From a checkpoint of a small mixture-of-experts model trained on Wikipedia.
Size: 8 layers, width 192.
Experts: 4 picks a token, a softmax router.
Training: a variant of Adam for the experts, 676M tokens.
Below are experts of layer 2 (counted from 0) of a mixture-of-experts language model. Rows are named router (the router's row for the expert), gate (a neuron's input weights, with its number), up (a neuron's input weights, with its number) and show model dimensions 0-191. Each number is 128 + 24 x the weight over its row's rms, rounded and kept within 0 to 255.
After each expert's rows: "gets" lists some tokens that make up at least twice as much of what it gets as of all text. This comes from a sample of Wikipedia text that the model never trained on. Tokens count by the router's weight.

# expert 74
router [136  98 166 150 138 128 135 166 100 142 153 150 126 166 143 113 133 152 134 111 140 136 169 157 160 152 107 104 139 143  97 159 176 141  83 105 142 147 125 145  92 132 162 130 138 137  97 130 116 112  74  92 151 107 134 107 105 127  99 112 126 123 114 144 132 147 147 142 186 155 105 117 102  97  92 175 132  58 138 171 120 125 135 155 127 103 160 142 142 122 142 141 126  77 145 132  98 102 104 101 142  95 119 118 118 126 111  93 171  91 152 121 126 147 140 132 150 155 155 154 156  98  97 113 140 108 152 118  85 102 154  83 126 119 126 123 152 153  99 146 114 118 150  89 101 136 126 130 110 134  92 165 126 149 126 145 140 156 148  79 119 144 146 156  87 127  99 143  81 154 126 124  88 116  84 115 142 115 120 112 149  92 115 126 111  88 119 120 120 109 121 112]
gate0 [120 114 106 103 129 130 166 109 127 134  96 120 147 129 122 123 124 124 102 117 121 184 149 124 154 116 153 130 115 178 127 134 109 119 160 119 160 149 134  81 131 100  99 118 149  80 121 116 133 111 135  89 124  66 115  94 106 113 149 169 117 138 136 123 132  95 106 101 110 132 115 104 169 158 133 116 114 149 140 175 137 140 131 126 119 162 127 150 146 114 144 104 133 112 168 109 131  94 153 126 172 127 105 141 155 156 104  78 126 173 148  83 174 120 143 119 137  96 178 151 135 129 124 117  91 122 167 165 105 109 115 136 153 135 112 128 139  88 161 137 116  94 102 165 145 117 199 119 141 142 126 128 101 143 125  91 134  94 142 107 139 135  91 109 118 122 154 101 130 168 138 120 108 123 105 116  85 137 126 163 150 144 140 144 177 157  87  89 132 158 120 166]
up0 [152  86 136 129 156 142 144 160 119 134 139 128 142  89 112 139 155 153 123 113 117 110 120  95 165 117 134 116  97 101 145 147 116 111 163 126 128 128 146 121 135 146 148 126 158 105 102 130 115 123 170 148 161 114 121  98  97  91 135 129 141 141 132 118 135  72 117  98 125 144 155 138 164 125 115 120 103 140 181 136 106 149  94 104 165 160 140 130 129 124 145 102 168 133 142  80 113 139 157 139 181  94  97 104 130 136 154 109  87 183 149 115 122 131 130 135 116 145 144 146 155 123 106 136 135 140 115 142 106 146  68 100 107 151  76 124 160 123 130  84 145  80 112 110 133 133 202 117 102 161 150 124  96 104 140 146 101 133 144 115 119 136  79 126 123 125 126 112  83 188 148 142  97 135 100 134  86 128 109 158  77 121 151 135 111 182 147 115 149 132 131 126]
gets: "\n\n", " =", "==", "=", "===", "\n"

# expert 9
router [133  84 129 158 131 135 143 169 120 148 139 130 133 160 166 100 114 125 127  92 153 132 185 145 185 154 114 100 153 156 117 123 152 125  77  89 150 136 102 148  92 154 146 123 123 130  83 159  97  95 109 106 126 106 136 106 127 113 117 137 108 105 112 144 112 170 119 135 154 147 120 112  84 116 119 167 136  57 133 154 141 117 163 170 105 115 124 145 146 133 144 162 128 110 159 117 145  56 109  98 150 123 109 121 108 111  99  97 160  94 158  75 103 160 139 150 152 167 141 132 152 104 114  99 127  94 158 118 106 117 166  83 161 103 153 126 143 131 125 162 116  94 152  97 119 158 114 144  96 148  85 160 120 143 138 121 169 147 131 101 126 144 125 174 119 123 110 143 110 125 107 117 110 132 126 108 115 130 129 115 140  98 111 118 126 123 145 140 118 124 147 122]
gate0 [127 157 105 133 109 108 128 141 159  96 105 107 115 163 193  85 132 158 164  87 112 146 148 118 144 167 182 128 108 117 133 152  92 131 156 153 133 132  98 123 120 160 122 117 129 142  93 116 168 117 154 160 133 131  95 163  47 160 139 145 133 128 112 115 208 165 143  99 150 135 161 138 142 110 122 100 113 124 154 141 147 137 154 137 142 125 157 188  73 110 113 134  89  99 136 126 127  85 107 173 114 143 126 127 113 133 127  98 106 155 153  53 146 128 132 111 113 122 118 129 151 136 149 150 110 133 108 105 136 137 126 116 130 141 110 106 149 130 127 129 135 128 153 117 124 135 132 101 111 158 115 146 161  98 133 158  69 112 127 131 123 120 110 115 101 146 122 126 156 103 114 174 147 106 122  97 131 140 162 141 105  96 154 128 140 120 152 144 103 124 128 121]
up0 [165 134 114 132 120 110 162 154 144 116 117 103 120 150 171 147 156 162 164 116  99 130 136 111 125 150 131 127 116 127 131 133  84 127 141 162 123 108 157 146 145 141 141 113 125 116  86  87 109 130 160 164 104 125 135 156  75 155 110 141 123 116  94 118 172 154 151  84 126 161 156 142 156 100 105 137 127  84 150 114 144 106 110 143 157 135 149 159  85 117 155 129 118  69 151 112 132 108 140 159 146 129  88 138 119 128 106  67 162 158 187 106 121 111 120  74 138 106 134 134  84 120 115 188 140 113 124  90 114 122 134 104  93 154 114 133 149 105 117 126 144 114 153 127 122 168 113 126  97 147 108 129 159 139  89 139 118  89  92 140 148 106  90 116 102 156 148  96 144  96  94 153 136 120 132  91 117 133 158 175 115 128 136 156 142 127 159 114 123 138 120 105]
gets: " S", " N", " by", " A", " L", " B"

# expert 24
router [123 122 143 154 158 137 156 137 100 143 144 143 133 178 133 142  96 131 141 105 129 130 180 130 136 158  96 105 123 136 123 131 144 160  97  78 159 150  93 152 108 113 158 147 139 107  95 148 107  94 113  93 159 105 173 100  90 157 136 127 115 111 110 115 106 142 135 133 158 140 110 112 133 103  78 122 158  93 140 185 121 134 188 142 138 100 141 167 151 110 145 159 122  99 119 139  98  57 110 117 135  97 119  81 109 102 132  98 139  90 140 123 117 176 127  95 160 160 106 137 160  93 110 109 141 111 156 136 107 109 138  98 164  98 123 120 154 140 118 136 118 130 140 106 119 146 129 155  77 149  78 151 124 131 124 122 146 148 132 117 158 149 128 177 102 128 122 137 114 140 112 120 107 112  86 108 138 123  78 121 137 131 122 108 131 121 101 149  97 130 171 118]
gate0 [133 118 125 135 103 140 117 127 128 115 139 199  79 145 133 129 112 107 105 177 120 174 120 174 143 130 139 108 126 115 140 170 127 137 118  93 148 108 156 164 137 129 122 146 134 138 147 129 144  78 106  91 139  80 117  86 128 162 118  81 103 125 112 115 159 185 128 129 123 165 153 128 152 105 119 150 125 105 135 140 119 130 115 115 139 126 161 125 118 144 113  97  99 148 158 135 110 109 107  92 138  90 115 142 136 123 159 151 123 151 114 117 151 104 134  88 168 126  99 112 142 127 147 121  90  88 149  97 150 169 112 133 119 103 145 142 107 158 211  98 123 119 121 162 119  87 139 141 107 112  94  79 106 122 112  92  86 141 119 132 123 118 119 174  67 130 126 143 163 126 125 133 133 112 153  98 162 131 141 146  88 136 109 118 173 130 149 111 147 116 142 126]
up0 [167 141 112  85 168 125  86 132 127 121 138 126 110 106 120 147 139 108 125 154 125 147 122 167 105 108 111 151 155 113 164 113 153 148 114 101  96  98 155  94 157  98 155 121 153 118 154 161  99 116 133 125 166 101 147  99 144 149 124 133 106 127 134 103 141 150 157 100 119 109 170 154 139 134 101 102 111 140 188 130 116 165 134 121 111 148  99 141 157 123 143 116 129 116 124 110 157 111 100 114 121 108 167 150 141 153 136 167 122 153 117 144 177  66 122 104 170 141 134 105 185 107 121 157 115  94 135 131 100 131  89 140 180 100 115 126  95  92 152 113 135 127 159 150 163 131 100 106 159 141 128 101 136  96 176 139 133 139  98 149 105  95 134 138 114 148  78 163 131 114  91 128 139  73 134 133 112 158 128 125  98 152 136 130 150 133 140 116 168 148  82 139]
gets: ".", " Sh", " Th", " Ch", "h", " Ab"

# expert 12
router [ 99 121 151 131 193 134 137 158 100 154 141 134 127 176 148 131 136 136  75 116 150 183 125 151 142 135 108 112 142 166 115 163 175 127  71 137 137 147 106 125  93 151 138 140 141  68 107 152 123 131  98 108 139 103 114 102  80 133 128 115 108 137 124 132 110 188 157 189 171 155 100 106  89 105  91 160 155  72 119 167 116 117 160 143 121  95 138 138 130 160 136 162 118  90 120 131  74 102 131 107 138 115 108 123 116 107  99  93 153 108 130 107  95 153 145 134 155 170 115 158 155 114 103 119 122  90 149  83  99 140 131 108 164 102 150 119 159 133 107 166 137 117 152 135  95 131 128 116 123 116 122 163 124 141 127 107 136 146 155 119 130 153 126 160 136 114 120 149 133 147 144 118 106 120 106 111 121  98 132 114 135  97 111 129 129 105 123 113 112 122 134 120]
gate0 [142  85  99 141 130 104 138 136 111  99 153 149 115 112 156 128 118  97 107 111 117 133 122 130 123 119 160 122 134 167  97 135 129 143 119 140 131  78 125 144 108 142 138  98  87 128 111 133 108  98 137 151 165 149  98 108 102  75 144 137 111 125 111 119 116 119 118 144 139  89 115 135 139 161 150 106 142 111 139 168 136 143 139 120 149 112 146 110 157 176  99 123  81 132 131 109 115 121 130 169 135 108  82  95  97 130 108  89 175 117 111 113 114 157 153 118 144 160 138 123 161 169 145 133 180 158  84 143 123 166  57 170 106 132  91 144 153 109 168 100 123 136 101 138 163 138  68 135 157 135 118 128  81 120 165 111 135 131 114 126 102 162 115 128 119 104 113 174 119 140 126 145 139 147 108 167 157  93 134 138  92 152 158 170 125 142  99 163 114 125 155 137]
up0 [ 80 169 123  78 141 144 131  96 120 135 164 110 143 159 140 120 102 113 142 106 178 103 123 164 127 138  94 148  93  77 123 119 105  95 131 140 158 134 131  99 157 126 113 125 146 134 150 126 153 136 120 126 100 141 147 119 148 145 148 109 129 134  97 139 125 152 116 126 164 113  97 118 148 135 107 162 111 149 115 136 131 134 125 169 131 150 162 120 146 141 122 111 129 161 140 131 152 110 139 125 118 133 160 107  94 144 184 134  99 148 135 133 159 126 173 128  99 143 157 131 148  66 160  99 171 158 124  90 119 131 198 129 145 159 158 107 121 167 123 154 153 127 151 125  99 117 134 100  95 156 129 164 114 100  90 118 102 128 103 134 115 133 134 132 138 143  98 123 152 112 109 125 108 128 154 119 131 139 105 124 176 151 160 119 103  80 147  85  67  95  71 107]
gets: "\n\n", "==", "===", "\n", " ==", " ==="

# expert 13
router [ 98 119 127 133 134 142 120 123 121 175 146 138 148 110 167 143 128 111 104 110  91 153 200 202 175 174 125 129 141 146  87 117 128 145  95 119 101 172  94 127 104 145 147 156 107 127 100 136 112 100  72 112 130 108 147 116 105 118  91 156 123 136 118 146  99 112 134 151 170 150 110  83 100 110 130 166 126 104 143 142 138 139 142 150 104 104 173 145 151 146 133 165 132 100 149 126 122 103 114 113 103 120 142 115 119 119 107 104 193 115 149 111 122 102 142 117 178 148 136 140 162 114 124 131  99 104 157 106 100 121 128  88 148 128 167 125 138 143 121 156 109 121 118 123 115 125 136 140 107 143  74 146 109 177 128 119 134 135 154  90 137  93 171 151 129 101 101 154 131 159 145 112  96 138 112 107 121  94 107 151 132 103 111 104 154 101 113 102 116 102 107 111]
gate0 [131  82 119 117 128 144 118 130  99 166 110  96 156 145 161 149 153  76 144 169 135 129 150 128 142 114 118 128 147  75 118 184 102  89 146 118  94 102 123 142 169 118 127 111  88 132 138 125  50 105 127 155 174 100 118 138 110 133  81 160 175 132 132 132 129 113 135 113 133 157 120 139  91  93 102  94 129 142 159 150 146 123 144 125 117 138 128 152 113 143 122 157 137 105 154 142 128 137  84 102 161 139 128 136 145  96  96 125 114  94 138 155  78 119 128 136 134 122 104 164 126 156 115 124 102 127 122 122 157  95 113 167 164 104 103 108 130 161 141 150 139  89 124 135 117 158  87 168 143 135 111 120 107 174 133 117 151  93 178 135 115  98 127 140 120 105 143 141 129 101 143 122 142  77 125 147 137 139 112  92 137 145 109 161  90 112  95 135 163 123  87 129]
up0 [140 117 142 100 116 157 168 147 118 100 103 119 133 144 162 151  92 144 158 126 134 136 102 109 147 138 159 146 138 140 122 155  92 171 120 177 130 109 134 134 116 164 126 116 126 162  99 145 109  93 106 154 117 129  97 118 124 108 128  98 171 114 107 133 166 164 133 149 125 149 155 150 141 134 145 136 149 153 155 167 102 154 124 143 137 105 136 126 145 169 102 108 150  82 114 143 127 144 118  89 132 163 132  93  79 117 152 166 105 112 121 132  99 121 144 118 115 102 109 108 123 139 133  96 115 189 121 142 117 127 109 168 105 128 124 181 100 118 127 145 176 119 107 121 132  84 123 176 107 126 104 124  85 178 136  88  90 123 122 128 114 157 168 109 143 114 176  93 139 158 114 104 115 103 125 156 105 116 152  87 110  81 141 109 119  92 150 106 113 153 166 146]
gets: " that", ".", " and", " as", ", who", ")"

# expert 72
router [114  80 148 151 147 160 173 155 108 164 166 157 164 160 146 107 104 110 104 118 149 145 155 138 137 150 110 104 137 172 125 149 146 166 106  92 131 151  83 133  97 121 138 164 127  86  84 152 117 134 152 102 141 126 153 115  93 119 103 146 114 112 122 113  99 162 131 138 168 147  97  95 125 104 101 123 135  71  97 134 135  98 169 148 117 105 143 131 152 130 127 145 110 116 116 144  97  72 111 102 152 108 120  84 131 105 111  99 129 107 126  99 128 166 133 125 153 154 147 135 152 105 124 125 171  98 148 114 108  82 131  89 146 113 122 110 149 157  98 147 125 111 134 108 112 162 152 140 119 165  85 163 120 132 115 121 148 144 171 107 122 146 130 155 104 114 126 175  96 180 100 136 132 128 103  96 116 118  96 124 158 115 113 126 161 100 104 120 113 112 150 118]
gate0 [159  85 150 191 117 149 113 149 123 140 126 156 171 148 132 130 122 150 148 165 115 138 113 136 145 131 122 143 132 106 120 182 131 137 109 144 126 148 153  94 143  86  77 110 117 119 112 124 129 101 132 106 125 144 124  87  95 156 105  85 127 132  84 126 133  99 112  90 137 100 117  98 129 143 180 157 123 121 114 115 127 121 144 102 176  97 118  92 128 167 119 111 133 131  96 122 123 151 134 100 159 146 123  89  96 163 145 156 129 156 125  95 133 141 126 145 109 153 109 137 145 147 156  96 125 135 125 100 166 109 106 134  87 128 138 149 111 160 166 123 130 127  92 121 158  91  63 118 129 167 134 161 111 160 143 161  73 141 110 116 158  99 122  98 125 103 109 132 136 128 150 134 140  91 159  95 107 126 131 125 161 143 120 130 131 147  62 187 127 132 133 119]
up0 [146 147 134  92  95 171 126 131 132  81 122  88  78 101 124 120 147 102 134  72 146 102  89 102 117 176 137  85 130 121 150 119  77 101 147  95  92 119 113 145 108 145 151 125 142 163 178 112  99 127 117 119 107 123 122 136 132 130 190 120 130 128 187 143 128 149 106  88 118 128 110 173 114 115 100 148 145  84 125 126 143 137 121 122 102 141 141 128 100 116 147 155 125 126 136  72 137 126 134 105 101 132 140 160 113  87 149  75 119 122 120 180 130 139 133 120 162 123 149 137 120 140  90 161 107 128 121 147 130 135 135 147 147 129 114 111  98 160 114 170 140 136 136 138 132 112 134 146 117 108 153 107  77 117 125 131 164 120 102 130 147 138 153 121 176 179 113 121 168 136 146 154 116 133 109 140 166 132 132 151 128 191 126 112 128 165 128 118 120 157 172 142]
gets: ":", " Mar", " Re", " Ar", " Am", " Gu"

# expert 71
router [127  88 139 153 153 138 176 133 109 140 129 118 162 178 132 119 108 116 140 102 156 137 184 136 173 137 106  80 134 132  97 131 137 155 107  88 147 147 109 140  99 122 154 132 143 121  76 156 122  97  89  88 134  92 142 125  99 115 121 112 110 113 124 116 124 176 127 149 152 150 108 109 103 125 105 159 135  62 139 151 155 116 154 154 118 123 136 159 156 146 135 162 120  98 150 132 111  70  87 122 141 113  94  94 109 114  98 105 158 103 174 112  85 168 147 126 144 155 127 159 152  84 116  98 144 110 157 136  96 101 142  94 139  83 130 122 144 138 105 148 120 115 140 126 124 147 120 157 107 136  77 132 108 134 132 140 175 160 154  95 140 135 131 169 107 116 106 152 126 134 130 106 114 126  97  78 118 134 138 111 159 102 112 122 138  97 126 133 115 115 143 135]
gate0 [ 84 113 149 124 150 127 115 151 146 137 107 139 157 105 145 138 104 121 109 109 170 131 126 140 133 125  83 113 167 126 135 119 118 115 127 144 179  96 144 124 111 105 107 129 167 103 164 133 131 123 124 106 143 120 130 123 120  95 105 119 180  95 142 113 144 123 178 179 129 141 157 115 173 146 140 130 173 124 123 115 123 112 131 130 144 137 142  99 169 130 120 158 130 110 110 125 104 143 162 112  91 107  94 129 118 122 192 128 132 141 124 134 138 108 175 171 170 108 126 138 178 116 145 140 141 142 131 138  70 109 142 118 161 165 149 106 119 102 140  71 114 103 166 132 119 135 106  73  87 116 118 135 122 124 146 143 114  96 110 143 116 155  89 116 162 127 113 149 152 133 161 152  89 135 152 120  72 154 128 115 164  73  84 135 130 151 120 130 130 128 128  72]
up0 [113 115 143  85 119 132  97 134 152 113 110 136 131 122 130 158 137 119 108 144 112 121 131 107 110 118  63 151 146  98 138 124  81 134 119 148 144 103 132 109 121  81 108 111 169  90 161 117 125 101  98 127 131 121 136 117 109 127 114 139 166 142 147 122 143 116 146 174 122 120 151 138 160 141 114 122 160 115 123  98 163 140 130 132 130 118 119  95 145 121 127 135 129 102 124 123 141 113 138 124 116 126 133 135  92 131 145 140  93 142 138 138 167 101 155 170 153  88 135 167 182 124 148 146 129 155 142 143  66 145 133 138 138 151 158 144 134 120 139  94 126 107 142 120 139 136  91  99  90 116  98 113 115 134 180 168 139 109 106 164 109 169  82 140 161 146  98 159 172 132 155 165 132 136 152  62 101 168 127 123 179  90  81 120 125 160 119 153 155 165 128  68]
gets: " K", " H", " T", " D", " S", " E"

# expert 64
router [108 118 152 147 129 154 132 152 103 158 126 161 164 123 157 125 125 134 100 129 144 184 145 134 135 182 134  91 159 119 126 115 135 168 116 128 124 137 110 129  80 113 145 141 142 100  89 135 113 138  91 138 134  92 144 125 112 120  99 100  90 137 145 116  94 150 133 131 172 139 113 115  88 131 105 177 142 113 106 136 143  92 144 145 107 131 165 154 145 157 176 152  93 114 129 138 110  95 131  98 123 110 107 122 119  94 127 107 173 105 122 113 109 125 158 136 151 143 126 157 147  81 115 107 155  82 149 127  93 138 134 105 187 105 130 146 147 180 111 173 156 111 125  87 133 156 115 107 131 157 109 144  75 142 121 110 145 162 135 129 111 135 125 169 121 130  62 137 126 141 123 100 126 121  98  70 107 112 124 141 129  90  74 104 136 108 124 127 129 115 158 131]
gate0 [122  96 170 130 131 173 132 156 112  95 134 165 124 104 132 127 156 133 138 174 136 136 130 129 158 170 128 142 131 129  78 117 107 139 130 153 123 157  63 211 152 155 101 130 124  89 127 148 142 129  70 126 161  80 122 140 130 120 152 154 134 121 135 165 133 144 133 114 119  94 122 109 117 139 140 116 139 105 153 110  93 105 136 172 119 116 140 106 110  99 144 158 105 116 162 143  74 111 125 140 108 146 100 107 121  72 116 121 157 149 147 124  65 134 110 121 113 137 161 117  98 167 122  96 142  91 117 133 160 139 139 143 110  90 135 137 170 125 156 170 130 126 121 114  85 101 115 122 141 142 126 140 103 105 112 122 118 158 104 151 134 158 139 121 121 114 126  92 127 172 111 120 132 141 134 138 172  98 160 104 132 110 119 106 173 108 132 126 180 145 128 153]
up0 [ 92 117 100 138 123  56 107 112 150 145 126 144 139 146 149 113  88 135 113  74 121 137 122  80 142 100 129  91 116 149 155 147 171  97 127 115 159 101 209  59 126 131 130 118 160 119 119 110 125 114 155 122  81 140 120 145 130 100  98 116  99 138 132 126 125 113 144 155 146 131 117 169 158 117 128 169 128 165 106 137 130 152 150  87 145 123 140 136 137 155 107  94 136 143  94 121 181 134 130 133 174 112 160 120 130 179 124 129 113 111 136  93 185 128 148 147 154 128  84 148 170 113 129 105 123 169 148 101 114 124 137 120 124 127 128 121 119 147 100 109 130 133 145 102 156 128 125 135 139 133 122 153 122 135 123 107 130  92 120 106 130 109 121 148 135 125 140 154 132 120 192 126 120 126  87  84  92 164 117 104 124 121 143 152  77 133 141 124  74 128 130 118]
gets: "s", "ers", "es", "as", "ies", "ts"

# expert 10
router [152  98 142 130 134 140 166 159  85 146 166 134 148 149 118  99 110 159 121 118 123 138 125 171 130 133 122  92 132 119 127 168 184 151 113 114 133 151  98 143 108 126 162 146 111 110 123 177  88 113 107 129 126 102 172 107 121 129 119  99  97  83 121  96  83 158 114 132 185 159 120 112 129 120 123 149 146  82 117 127 107 107 150 167  96 113 138 120 181 114 135 134 110 117 157 122 103  76 114 120 149 117 122  96 119  73 155 123 159 122 156 131  99 150 128 126 156 158 135 130 126 127 118 116 109 112 168 138  93 102 164 108 154  85 136 103 150 131 116 175 110 127 123  92 116 132 150 122 131 132  77 151 130 153 117 142 143 153 163 136 102 146 150 178 128  97 120 110 136 148 100 120  98  95  89 102 149  97  98 122 164 143 119 129 159  95 115 123 141 114 158  97]
gate0 [137 112 173 141 138 148 127 130 131 119 140 133 114 110 168 153  82 122 154 136 114 110 146 139 125 129 130 150  80 115 108 135 123 132 138 148 133 133 139 101  93 117 123 154 170 164 103 106 102 104 113 154 178 103 152 129 107 145 125  83 131 101 126  75 107 129 129 125 130  85 131 117 160 118 108 121 166 140 156 112  88 119 129 171 135 134 112 105 133 129  95 157 106 141 132  92 114 119 161 127 113 104  96 144 130 121 171 131 172 119  93 163 158  90 139 159 137 130 127 144  99 143 123 148 104 118 135 123 119 125 104 136 166 153 130 131  87  91 117 165 137 150 136 152 154 122 123 143  99  82  98 115 116 142 161 161 121 149 116 141  95 128 124 109  77 151 142 141 129 153  87  78 127  75 133 118 192 159 115 127 156 182 142  82 131 120 121 160 118 177  90 103]
up0 [133 120 110 125 121 136 136 157 124 101 124 120 125 120 148 104 146 103 175 143 128 116 130 143 122 161 123 105 162 121 124 124 154 143  92 133  59 139 111 180 113 127 196 101 170  96 135 121 140  70 119 138 141 158 156 117 114 135 119 149 118 112 117 122  89 139 189  98 155 135 120 118 129 158  99 166 126 128  79 125 148 146 133 132  95 143 124 140 100 138 100 105 137 129 123 103 128 106 148 159  98 148 115 113 156 130 184 116 128  89  85 120 191 139 131 182 105  93 141 131 119 115 145 146 116 126  99 147 194 153 116 163 121 106 126  85 125 149 130 151 155 136  98 133 155 128 116 155 145 139  98 135 132 167 127  89 153 145 115 128 117 123 144 107 109 121  67 118 151 141 147 127 104 151 131  79 151 120  91 128 126 129 131  97 162 118 140 171 142 138 143 112]
gets: " New", "ri", "s", " \"", "ain", "–"

# expert 8
router [113  91 136 143 119 135 144 177 109 141 147 126 149 172 152 135 104 141 106  89 138 159 164 153 159 137 100  95 156 161 109 153 139 148 107 110 138 160 110 145 100 119 143 132 140 104  95 142  92 115  85  75 138 105 141  94  94 134 103 131 100 129 101 142 112 139 161 139 148 157 124  91 111 117 119 130 155  65 124 154 117 114 153 139 110  66 144 143 147 134 153 132 115  86 150 151 109  61 123 116 129 117 127 105 100 122  92 106 164 113 141 100 114 158 167 106 145 140 144 151 153 113 104 112 133 111 154 130  66 100 155  93 173 114 133 122 129 128 127 166 142  86 150  95 117 138 135 135 102 140  94 154 123 141 110 132 156 161 143 118 129 144 137 165 103  96 107 135 113 146 136 100  98 104 112 114 119 102 109 148 162 112 107 134 169 111 116  92  95 117 137 120]
gate0 [104 127 138 103  87 174 146 133 104 100 114 150 125 122 101 153 167 135 106 168 142 134 106  86 113 143 138 132 156  85 168 111 104 134 109 153 157 105 110 173 122  91 139 101 150 104 143 112  66 121 100 113 135 107 121 123  72 116  93 122 124 161  87 156 154 133 103  67 139 133 122 143 149 141 111 111 145  93  95 135 144 142 128 154 150 106 149 129 103 103 120 110 143 125 143 103 182  92 129 142 115 141 110 159  94 129 128 155 140 123  80 168 101 131 133 140 110 190 150 115 137 125 113 140 175 135 100 114 116 155 180 120 109 134 128 153 153 107 141 157 132 110  96 124 141 137 109 127  90 175 124 129 128 153 137 100 126 123 133 146 170 121 132 116 130  92 132 141 160 128 141 161  80 110 134 133  87 118 109 149 117 143 132 142 101 127 189 133 149 131 102 106]
up0 [145 128 127 104 134 104 119 147 122 125 158 137 127 158 128 141  91 135 141 148 112 172 154 115 125 140  95 134  76 119 126 107 122 119 117 129 117 180 152 104 126 220 112 129 143 134 125 166 182 111 114 187 140 107 117 110 143 148 135 100  96 142 140 139 126 171 121 155 111 133 160  88 121 101 127 131 156 100 144 140 120 146 129 130 119 155 118 133 151 145 141 141 140 164 118 144 154  71 132 136 100 132 126  88 146 122 108 111 135 135 134  55 138 146 119 137 125 114 158 130  72  99 119 107 125 115 137 107 121 154 129 169 161 137 130 122 143 149 131 149 131 101 184  86  75 128 154 126 107 144 187 127 123 112  96 144 136 126 130 122 120 144 114 108 155 128 105  81 108 165  84 149 159 100  97 146 141 117 138 130 137 117 123 126 185 119 166 113 150  93 119 145]
gets: "\n", " |", "\n\n", "|", "| ", " |  |"

# expert 2
router [127  90 145 148 178 153 153 147 102 173 136 145 135 168 145 125 124 120 137 104 129 147 180 136 148 136 126  95 158 153 110 174 129 162 107 101 140 127 115 156 118 141 148 145 137  99 102 145 109 110  98 103 135  77 145 116  94 153  87 106 122 103 103 156  74 185 136 147 136 141  98 131  98  99  98 151 141  49 108 147 161 117 132 168 118 115 149 156 150 149 145 156 108  98 135 154 129 100  86 115 136 108 104 120 118  83 118 121 177  95 139 117  98 151 145 112 152 159 132 156 146 115 112 114 128  98 155 123  86 100 139  83 153  90 144  87 137 113 103 170 129 107 138 108 117 144 150 149 119 122  91 165 119 145 109 139 156 147 145 130 114 130 121 163 117 118 111 139 121 140 129 114 119 119 112 105  98 143 119 111 137  85 119 119 144  83 129 113 105 113 132 123]
gate0 [124 113 147 161  99 185  96 194  88 140 103 147 116 172 127 155  87 171 156 153 130 109 151  91 140 116 106 159 110 148 124 155 124  87 130  94 100 162 113 139 123 138 113  95 151  77 114 118  93 151 117 114 154 102 185 116 126 142 126 159 117 142 134 131 122 147  91  99 143 150 147 145 136 156 111 120 112 116 121 113 147 162 144 123  75 130 115 156 156 102 153 144 104 108 143  95 128 115 106 183 110 126 149 120 136 136 128 146 117 138 101 107 139 134 122 142 129 167  96 128 142 145 150 142 100 124  94 137 112 129 114  98  93 126 120 153 170 104 122 139 120 119 153 104  98 104 157 126  97  93  99 126 104 126 130 165 143 135 118  85 131 113 160 143 114 148 165 124 113  93 165 173 135 133 124 141  84 137 109 100 123 145 147 125  97 112 138 175 145 185 121 103]
up0 [121  94 120 138 171  84 117 112 163 115 165 146 140 126 104  93 116 100 116 115 148 131  85 149 133 177 148 135 135 114 105 111 133 134 102 110 153  93 117 139 119 145 145 116 121 177 153 129 173 121 185 124 138 137 114 127 122 127 148 120 186 113  96  89 141  89 136 168 137  87 144 107 142 100 129 145 120 157 110 161 125 120 137 119 139 112 155 112  95 129  70 154 139 171 123  97 134 153 146 110 154 154 105 120 159 146 119 101 125 161 115 115 131  89 187 146 139 118 124 104 110  97 134 142 144 132 133 120 130 137 120 131 145 167 145  88  96 153 125 115 107 115 132 124 136 115 106 145 172 135 119  92 126 117 116 120 109 139 136 147  66 161 129 154 146 130 115 159 132 129 128  90 131 126  80  97 163 117  89 137 160 192 136 133 137 141 115 127 117  71 174  96]
gets: "C", "L", "M", "D", "S", "P"

# expert 56
router [132 121 144 133 157 143 134 140 102 153 154 159 144 181 146  96 109 107 129 113 140 117 127 138 150 161 127  68 134 122 121 135 157 145 105 100 131 145 119 108  86 121 143 139 117 136 115 159 115 119  66  91 148  74 127 125 152 153 111 107 106 102 125 140 109 139 135 157 171 163 115 104 129 134 110 183 152  79 105 178 125 150 143 139 106 111 130 153 148 111 138 159 121 143 113 134 119  63  97 120 132 109 129  81 122 123 100 130 142 120 137  99 115 155 143 119 146 162 120 153 160 107  84 125 175  93 148 145 113 104 141 110 127  91 108 128 146 129 102 151 158 109 140 110 106 158 132 145  77 152 106 169 141 132 115 137 142 163 151 133  94  97 162 151 131  85 105 184 111 120 104 127 103 117 102  73 134 118 116 152 166 118  85 120 138 115 124 140 128 106 155 123]
gate0 [131 130 157 145  89 172 114 118 130 108 162 171 140 143 109 105 147 121 138 138 104 117 128 130 141 100 117 123 138 150 134 148 138 137 146 127 145 113 116 127 145 131 121 153 140 131  80  90  95 121 146 135  95  90 113 126  89 111 126 111 148  81  99 156  86 113 169 112 141 119 134  97 120 133 160 132 138 171 156 123 166 100  85  95 116 117 171 131 112 146 104 174 113 147 112 117 159 168 150  74 162 125 131 185 118 143 144 124 113 109 140 129  83 103 147 157  98 137 133 167 118 142 117 137 112 113 134  91 125 142 144 113 143  96 120  81 126 172 131 151 107  91 155  89  95 144 133 116 151  93 158  92 152 107 159 157 111 170 156 158 129 125 105 146  99  98  98 130 126 165 153 130 156 145 110 164 150 106 119  94 111 150 117 179 140 135 108  85 115 113 117 144]
up0 [ 94 129 148 135 150 141 119 150 132 121  98  96 143 105 127 160 154 128 106  97 198 161 149 142 156 136 130 129  99 131 123 146 120 138 111 116 106 127 137 150 120 136 172 136  78 102 158 130 134 101 115 105 154 174 141 103 144 132 124 156 162 116 137 127 140 120  94 146 121 163  95 136 100 109  88 114 111 141 105 120 123 144 162 139 137 124  94 122 145  97 124 117 142 113 174 151  78 115 114 134 102  82 113 124 147 116  99 113 156  92 115 126 150 184 140 139 145 124 146 136 141 157 111 111 150 136 145 158 119  96 131 123 147 125 161 152 118  91 125  83 127 147 117 153 144 145 134  98 132 133 119 146 105 179 132 103 194 107 120  83 131 147 139 108 132 176 140  95 107 124 121  93 119 103 180 111 166 121 156 155 158 127 135  68 151 111 133 126  91  78 137  81]
gets: " S", "ed", " s", " L", " H", "om"